Experts of a small language model: 315M parameters, 2 picks a token.
Below are experts of layer 4 (counted from 0) of a mixture-of-experts language model. Rows are named router (the router's row for the expert), up (a neuron's input weights, with its number) and show model dimensions 224-447. Each number is 128 + 32 x the weight over its row's rms, rounded and kept within 0 to 255. Numbers have three digits each.
Before each expert's rows: a language model's description of what the expert responds to. This comes from a sample of Wikipedia text that the model never trained on.

# expert 38
What it handles: Digits, Latin endings. Digits inside years and table numbers, given names like Peter, Mark, and endings of Latin species epithets such as -is, -ata.
router:083119125110092120098070186130117133098092123088136177088184127134110135125171197136096185121137104117106112142122106144157088136185147172118144165087189120087130141134142108164122141146139141091161110116115158098082113125121112140096111075114155191086110091092143147156137129119084134122065166160079066161177132109135142177097074125117137186111192145159150145163138074104129161180184175143172153127102146187152127115105090143079107094138141188071111126070100133115108177149139133121064145101179088103135109159120191123134076140131098177165137089149093089147146181141149178180181098150115098141145144082071145091145116136131126112111118108105060102109095119155104146183066
up0:093157159192086128098167094175119146146099104146100156166136150075147163148100128096119163118183095114120207121123092118134142182120114100157108128183166108113074099146103156164101127140138167150156071167153050130123133119151131129101102125113137077121129189211105156057147130144096124140127134123143126115178104087145155139143141142123140048129105150141131088148090149131085121097120175132089080158070119138112137140181053152057122134125138148103122144144114163127123152091132108065079103164134156124145165119163057158132145109137137142087164158120189105163118077097119086129133134117119102125150134150152107072096122132128159172118109090134142060164187113094150193124171
up1:133122185185149138161110110145121166142165138117161124133109099155116112091148100124128083091120139111106159133108108105127113128121142119146187055134099157167173125087125091162147147112166121144105169108100116147122095095154138116098129136090130048129154148158146158166139192087129093081176138084097089131219148165122129131156130126135113119138072182138131132119124153097114122121109161105159148105193102082143155124150197118138143156161087180193117183148098139128133160084105110098131135119158086172141154121139076153171171136144154169150138101153164154093147090149109072121132133142122123128137061146173086128152111109102109110168164186105139168124157135127102159133198
up2:069132105185167147187174125082097158160111149140194105164111168165088098133081146074078082098128143133128155139108177086131142059096067167116169124126158141107119106166155150139139144108154086106091161158154087154108100122105132105148104148172117099121115108120147077175155176095174140167091133134043147154121081118146131101138144160108084073186120151147152177089172174199114126109145116104111115133120106134112145075141059158153200173165143141129112179138078140070057084110161153117086115126149105143114214097159126120133147170119061096176106148185113118147160079118143128138111128094139195091146125117177047140076129117079138121109130111149111109168139107116175114141198
up3:140110111157097146154086154111150144145154172133115175160123137123105138105122094210069127116133115138136100098129099100146079128093112123124104116126029132134113074091139140141128119182085095168134152161106073126164090177096123140131128139097153077144130138151128144161152149185148095080134126149222143121129134152143057093171085108125153120122118120142105101156132142186106127097145121145119140163128101138104073128157134145017145117169122142123113084104109184027207092080158230147138116137117100105119107099134106086091136178119193107109115177137119144067111060157132112130174100153109140127142178126176158112076138119108198099059136082141122136090160097109117104052098
up4:132133111140122107129127093110134084117139115113092090140196109155153162098079144106124083107109078150122103193113133112148142101090127105133118169144143174126121116121129087078116182187091081155142127125110168160116214161107119141118142167163165099076187139148113119111140065081109071124117124116118108111085108129096115099139169146126153099157156148148116139130097117213142108150091105108151137116120107096053075156116173130113134130074118156069089091184126088159137116133094098093111163131078078142123117065120129143090109163152151135115123079123064132135183068160142112083030145183122110132085157164087170153166131165196117141138118089100155100163163135130135130129162
up5:138108145158094101116126151133162151149132145095148021099071114116115135118151163174175107084111100160102113113200136158175131152128119163148116160126111121196147121107127117137111149134151162109160124166126147130117141057072115087117148137119095094125168170096154118179150139109081097181064081101123157173103161087096072148139157121128129094152089096156126132090129123115141173132082067148133127058150141158128118127191153127078158138122108112122085117146125151200091084102185134140100095148179108105157077129158110085110113097085129138145095137099119135082197121131140125107073115145152148096084113105103135074119093057146173149205196146167105123119135079148146137117174
up6:133123127191136132098066149145100165111103127109040109142116141224095094164078072091121120124104142066111069205129163150121113146108147128122092176144072119087149158100148087108181148122142133120125099162112098208103182083115198125146094136164100103108109157188154120151081146086101078083163184131121153162046101076154184084141139058155203114099134114113137068144153134133134129183132113128098107087080075086115091103151146136123087182126080108170104152189123077122098117096118179118180219093140136127129110153208112142150171062110133122156116136085130103130086074150161135129151178124127152130102158163139129118191146133120094103072084175080081166082132132161161117123111
up7:172119143128137143129125112130152045107158124155117121072118102123130173187077102128075146103084154113171087142125117143111125070114141159136080116167061138137143164110114104118124137165129204145134167161171122134165162166123099098121193101147149103152135170118077130149157196202089114087183115172104106085127106094142206151127134106147203156110097109164082107149174171189071126114128172092136125144151073144148090090178153157092150107117102142117063163158109181093087139098107192155086197176092127122108121147153081138164238072124068138086183147098123218123102102084120073115109149141130133140094091150099102137116131145175153083135139133083144094111139128162148127079141
up8:178106120143117157153137086121109131147208120167190071106098030150127170127111142117080068137083100159100156087166127095149095131187082107128150114142121119123118200107138120124197135117098140155126134095175164092109108125209172139152092089120108067130089167182109149176082156135140171154152104155175162173123105079106153125136112114125114130120080092136084109177129151146177077145109137115130157140087134067102139143132082166112132092120168100084162123160144161151113122177099127154122112155101076090113190133147060153197129114120178085129073062128173119131153133108107091087115148092142069100049151157132101127123167084170145153139134150110105089185093103098173141171181
up9:168152148174102081143090061115123122115115107118143104183124133137115122103157104098136126058191158116111117211183126111093193122124141130064174132123131135157066125158186140125133168099115118135104125087165133158140145121068178125094123110099103121169094117148122129103078181063103097156152212119073126133060213147147133087130141143138059186153065139145131132159132101172103129156103094135135100124126111168147132138138131122107170145153149123123126084143135114145117112106120183147180131118157139093141143137154071124144165148116173074173110164147120090139186107109161070102140155172038127089112078091105088164099170091097156153133138095123078099136177083141134100112121
up10:136113096167204123111163116094158082136153125131114075050144064118130131106078117103150109106123065090176147129090045130207146150077132121110121169115161150157139098109206143113177106067143110113097119160108140098100102166123135110136082108138094097133143150104101085133101200101167156105184181121142178136139160095120123170076160095151092154145104113096082065111114194104108098075099107113134138144132158116098127148071158126117105140073167137113137116108114160190115128156135134161103124169039095128156177079130099120108142137176099042125120115103127111144166161116165109191187143090125245171069110126162129106090151134088136122092167100135180134110173103112110132134187
up11:111182120178163118134133125168153114135125112154137128145160129092095117105134143095127101094108088148137107120142123105152083125113150121166127139178117152169118122088099191153117143120091135133105126171109053144066082135199097098160161103122093075091155111115131069173112114178069106099155091151106109096165109148120114134115179179057066100128116070055143077102122131116108142155122073170108109143105131106142143091121175134082100114155167071136140156155114111121133097119170134147161145112147158179183159138095053167134095209118103170136165129067098138062178150118153123075099147160129141094122107149109158140071052120120162135128094174140164105078155139182151098151171
up12:140184179112124103152114120145112109124147124211143123150144151080198123092088112108112113093130126153061119171150104134130192137087127113117135145129191157215058043145107119156130116090121161186150083139118086094194157159139123114127130132163129065161119157076145151164126152090145099142110136167169095045144174099171077137185098155112142118123123182141137195083151135147153118147114111117108088084162076106138113129120085124154122163135174125153095132113135083119141124160082076156112196182180140131089152124171100169107129122130064128114173114140154158066130078108132102117185156108094112141099162169158139085105118157136124136128141082130134098141144178062191070108137
up13:102128112138149093023150068099133158100132094150112120101142174145169131114139130142108102124154153166127095194148065119112087089110138107123106125167129181145183140107048193119101097129118093112188127123128149131134177082130146094105125120048115113122151153083129160138151113095175112076085175133151132157167135116123182131192121092205144100079100133103103073122118056037114170067145137148126118108179160083096116158126125122187145113097106143132146104210128098153096088142139152156147119129154132148197113127123136125140161126148137137077137104168121107142086095130131133117136175145113210127091145120100134146152120103096162134148148145101099118172143148143092135112145
up14:149097108159089095119179104094171077109147170108102149127113133086108183111091069147164105189155136135105112162194110164100165153131147163147048154143124147156154162136118098117149138086127130168135077136088117146121131133121135117140095150183142121165172183124131113162114097101121106179152159133122177156087125143061150142073086194123125073075056161136130099109134151109111076123128152182097092103098076102108155084122138091086126113128120073149081101164119084118134122138123111062188080122173085168182097147081087114149139148106139135141120120099133135120146135151139105058049150076158099154154111135101110080138139159107186159112129123116149148139185149123134131138218
up15:160138159108120150119152151143181080122065130119136102083156180091107127132138136068128060077133098105084192104100175183155154146131130134151103201191146146125154082126069142105128139112125060126127119120158156150093179137166196128127186143131131099132126149094118117098156105095199131123151140094108155146083088183165130128098121097127165076214122134138123181166185140144149195110091123088147132155099088086168135157193119095183152083124149106119138162164126180143121140114160122132145204129094053149141206103133094090185121141119102137116188128130092112144111088112087117121165114111151116104083083163133075139130144109109196086106095189118143160134150104123072098120153
up16:154136149129158076084134070166202088188146144064134105116088145067090186073098102067111099162124143121121094131109125137142186068108078084133093115141171180126188119137105117146199144105110106106117117136075133153139110100125105135074148107133102123155100087129099104154123118150137148178168136138145131105113096098102132098178093136139162119123156171127121079092104150107075086111156110100115115194159103173112059112159112123082209187140149159151141138160137149143100139169132088109166078136189154119164113083122096142133141138147107129095101125097100134126119159142106151091194171120105138172081187139124170092123134174180095145162176091134148137115145144082145100105133
up17:142085156123165139177150063136114161115089207155092067155056125117100136083143135127171099098153176129145096116105140174153163150083106157116093147150123115060107182139176154144144128183139135113142117117103144121142115103151125083203111150111134074109102049166131162128118070073133139114167120059139124169108055181145120094131117111105142164158175141045098137048137149126135150157096124089169153117162115105121070142205138150168116086167152116154056162182100172151143099115143137163108092187132135085153113094098054109190130117109139087087100142093097150110162175168086139167131167134066080144148068114152107112169093106086184142132080133112108062099112122133130142145125
up18:201127163213120108126064050091094146124087095158128089127128146090108127154164137147111095133066150106097149138139140146124147092135135122204087093158113212122168146117082163136165138147194114174091111126125124155103051125115123185106149155116142066121080107124186069118162118153168135154129127153197173165138099188054216141137097138129160118154141150137145145155090178177127134093108176199195125144136115118101158088152123029092135143140138150058129066159160109146131103108127157087217130147136071128133169120109103124136134146131145074113132156181132127058129143141100121161149122105166129146118102182155059107195104098146131139116088092098112154082092134127055132144197
up19:135099140175135183038210115108160083169147145148097136141100108147081084128080147185160077148110120192138113143107167133095165143030153110143107084086168128180179130104110067172172173161118105107144091127108103130084136122143092133057134052100153067146124176171125133104118122152117071130180151093122104155149071165195144120131111125140176144192144133154153124115113151088109119083128130129105157180128062167116131109123087144134057160150115131088108127208163102142174112101170172066129116098124188061134110146163080122175184136172101109139129136089155148125128078132081104103146105132113095142177133100116132099161127095157137137129104142097107142119145181210120096108170
up20:105084138161154096126137153100128126132120148127150120158134147133137130121104116156176154094084156089111152163077088123122125198146111188075104139097122129134135147098086136187163090137129157209143117139110149128178177139122104110142153124161105104111182083163118094133100182131119090158172160097151125130072076140068122125134087126073175134124098109112124176146065224111146131144178126110190070114091081139168132085175141166108118187098128094158131151169157156152113111128129136147138134093128152141139089094183161116113167111127107101062150100143156113067107096120188118179106115153148115179179161122134176156160123093131226162128170125148091101148142135075068126120166
up21:130137079155115144173148109166095176162153070086120113121144107166176161089136102160177157122159130057101106159130085110167104077107115155142145091143117123090122167081096179086114126071117156157136125106112103182123082106143145180151103135122174085125121201121077130116165108129202112129098142058140108196157049114126159091108174123185142123094098082058145120132157107172113183055164061093128136098124154177143119104139116168145172141120163134145153121202166106162121134147138162155165106173145136142068128133204103107164112102065132091120119127136089118121115081074104164145134121142127159171091083101087130148128135114182119156176136091120134126112083108184141127142193
up22:124138120157131107144114111120098113119144046164145144127133159102169090129143100167127130133065141203110143084098110114109086145085228126095097106118066095125135079132143100129135114157073097130184101124079098144160063111172140163087096129148080098141132116156059182124119191090164112132125102104145135121110168134134128173090084107115099126119115171156148136129117163067152085136128096150114172092110135110147125170134143163162093093051147105065169141198157213091109128142125077100180153107157120179124179074147094148090147174112122103094095185155118042107145091128114096167162145123103167117123108113134077143142118116149197115189126130123112154088116177120098123093114
up23:072130112106182075087100127056118110133144212085181126177158094123120145106143078048135113156150142159135088090118122092144181184092156123108109114076101135172162097189074117121073138084184142125110150164110204138114102111091174113147130143172137145157127112128121101128096155076174059129139143122149130071136117141140153132098156130099105096148127049132136159114128151104118101111105089135101140110154127123159091120152125109150068185174134123087155151189137159125084123119198118160037131121176124154187156100037100143153126104109189157124082121163193064141131127138070133140122124176111142136135100121147156172136152150151117125119089150178133162144169082098102142136198
up24:161055141132108136113143108120120081083125122116116098092160192124159149097116152104169116076136115077114082153047091142127123063140203140096077115171113124129133163132112222110196099107153161150131130178149146105093124110084126125096140165150156095108154124163102152167174135150159168185153110107099169122139141201134163117179134110197133097149159148150136110123171173101119073094103140106115098166130113074145171118088078136146133137148128117139160126135101078103110133118057138142145143129141062183119166131143050179101129080096128115103145111149116075128107115170127153064131133095114108102115180132083130132090162144123109160122129144124131098160104073136117174167125
up25:138170091108143165105089100127130105155150110143170152153077134102115159105116117137177188121094115145097146177127189184096119144117098121134132139147056118118158148118113066152088117119178115183088131084126106153102121117146112190137142125134074117100100143142085070114125092124098107118139109166110137161181105166060145150107162105120122089161164079120113137167070150163166172145073124140164121122140155126148171187162136169095055123150127149108181113150083137159126110151127216070137174069142145160114145138106039142127085144171223151130186169115127229083097114123130063147069112106100123092143102153126141124137151106143185137154145101144174153161108124130116182125137
up26:156113141120166132172153107135173138129115148138108115088115172187128124051152046114140104122114140126103162131129198162119145141047116129087097150115133109127115120130110128123121078155170101132155238074201147138178148091094103198099124073092111117163096127145138119123147123113141109099164116089149115169116143132146148088136130122119142107135160105066105086111140146119108122069136105101114146163117139118100147117070142113104184099134117153147188146137165159099144193082084091181127145107151130202190115094104070065112115119100160091073061110167090075189115072101132092133122113101111139101169102115144125134199088150138130148109105145120097122147174134167130145146130
up27:075119167158120124091143077175155139156169112124121084137105144157158130137046144123133112157149153151102157112063165111117140134157179115140180152149077164094130129164137111135134112127172132120131135185117097114100101114153176114139122115122106124169154143152122151126152141107139147112121123148175131084114125100153033137130153099176146126126118116101152101083105112141161086089123175131113139134173124097102119153106136113091118117148136155151125110204109089154162133137094115095173063120159117101098178149128099096161162150154125130148086128074133127117109106118062103068139122137082180124115164128206177179159147118173131140144173115087100072138137081155130115110080
up28:076114122217178144145157103080079073121139158143147081138092102136159126142118120067109134056129104104134143141122107055098117106154148112125122110095033165166125156131116116212112148098147083159149140162130067166131165048158135109161052131127078074126153155124133135158106145111132114118155092125162095141091130145113139084117067120178135131097131170080121136172127159098146139151120130187133121209139127142159138138192128058125118149155105139160139166125082184165171096187111164117150120127104165191171139117122097083145132079161138170143081161172117123073066055123118133097110138134129187137182158098152122179142129143149123188130133128091158104153145079176103144093168
up29:181143131162150153079101134086116151152148086131110068097098094107169175089079079132118101174133118175120094131143078174126182110101127096111089156173085224153114167106130166083127105105115102114187121121102132114122128102148062122100142114114101137144095154083123134146106215081126093115140119126139126141123142154141085139154134134152120118072071195155135128144159127054157151124172153112105163096115133112153118174133143105136162174188166104140082116198182139148189118214136137055119106109220134083156144117143127164141120091123091108075086151186119168123110104122143122154084185127055146121112159128113112167147055170163087149146068151149111101074144124152176138092155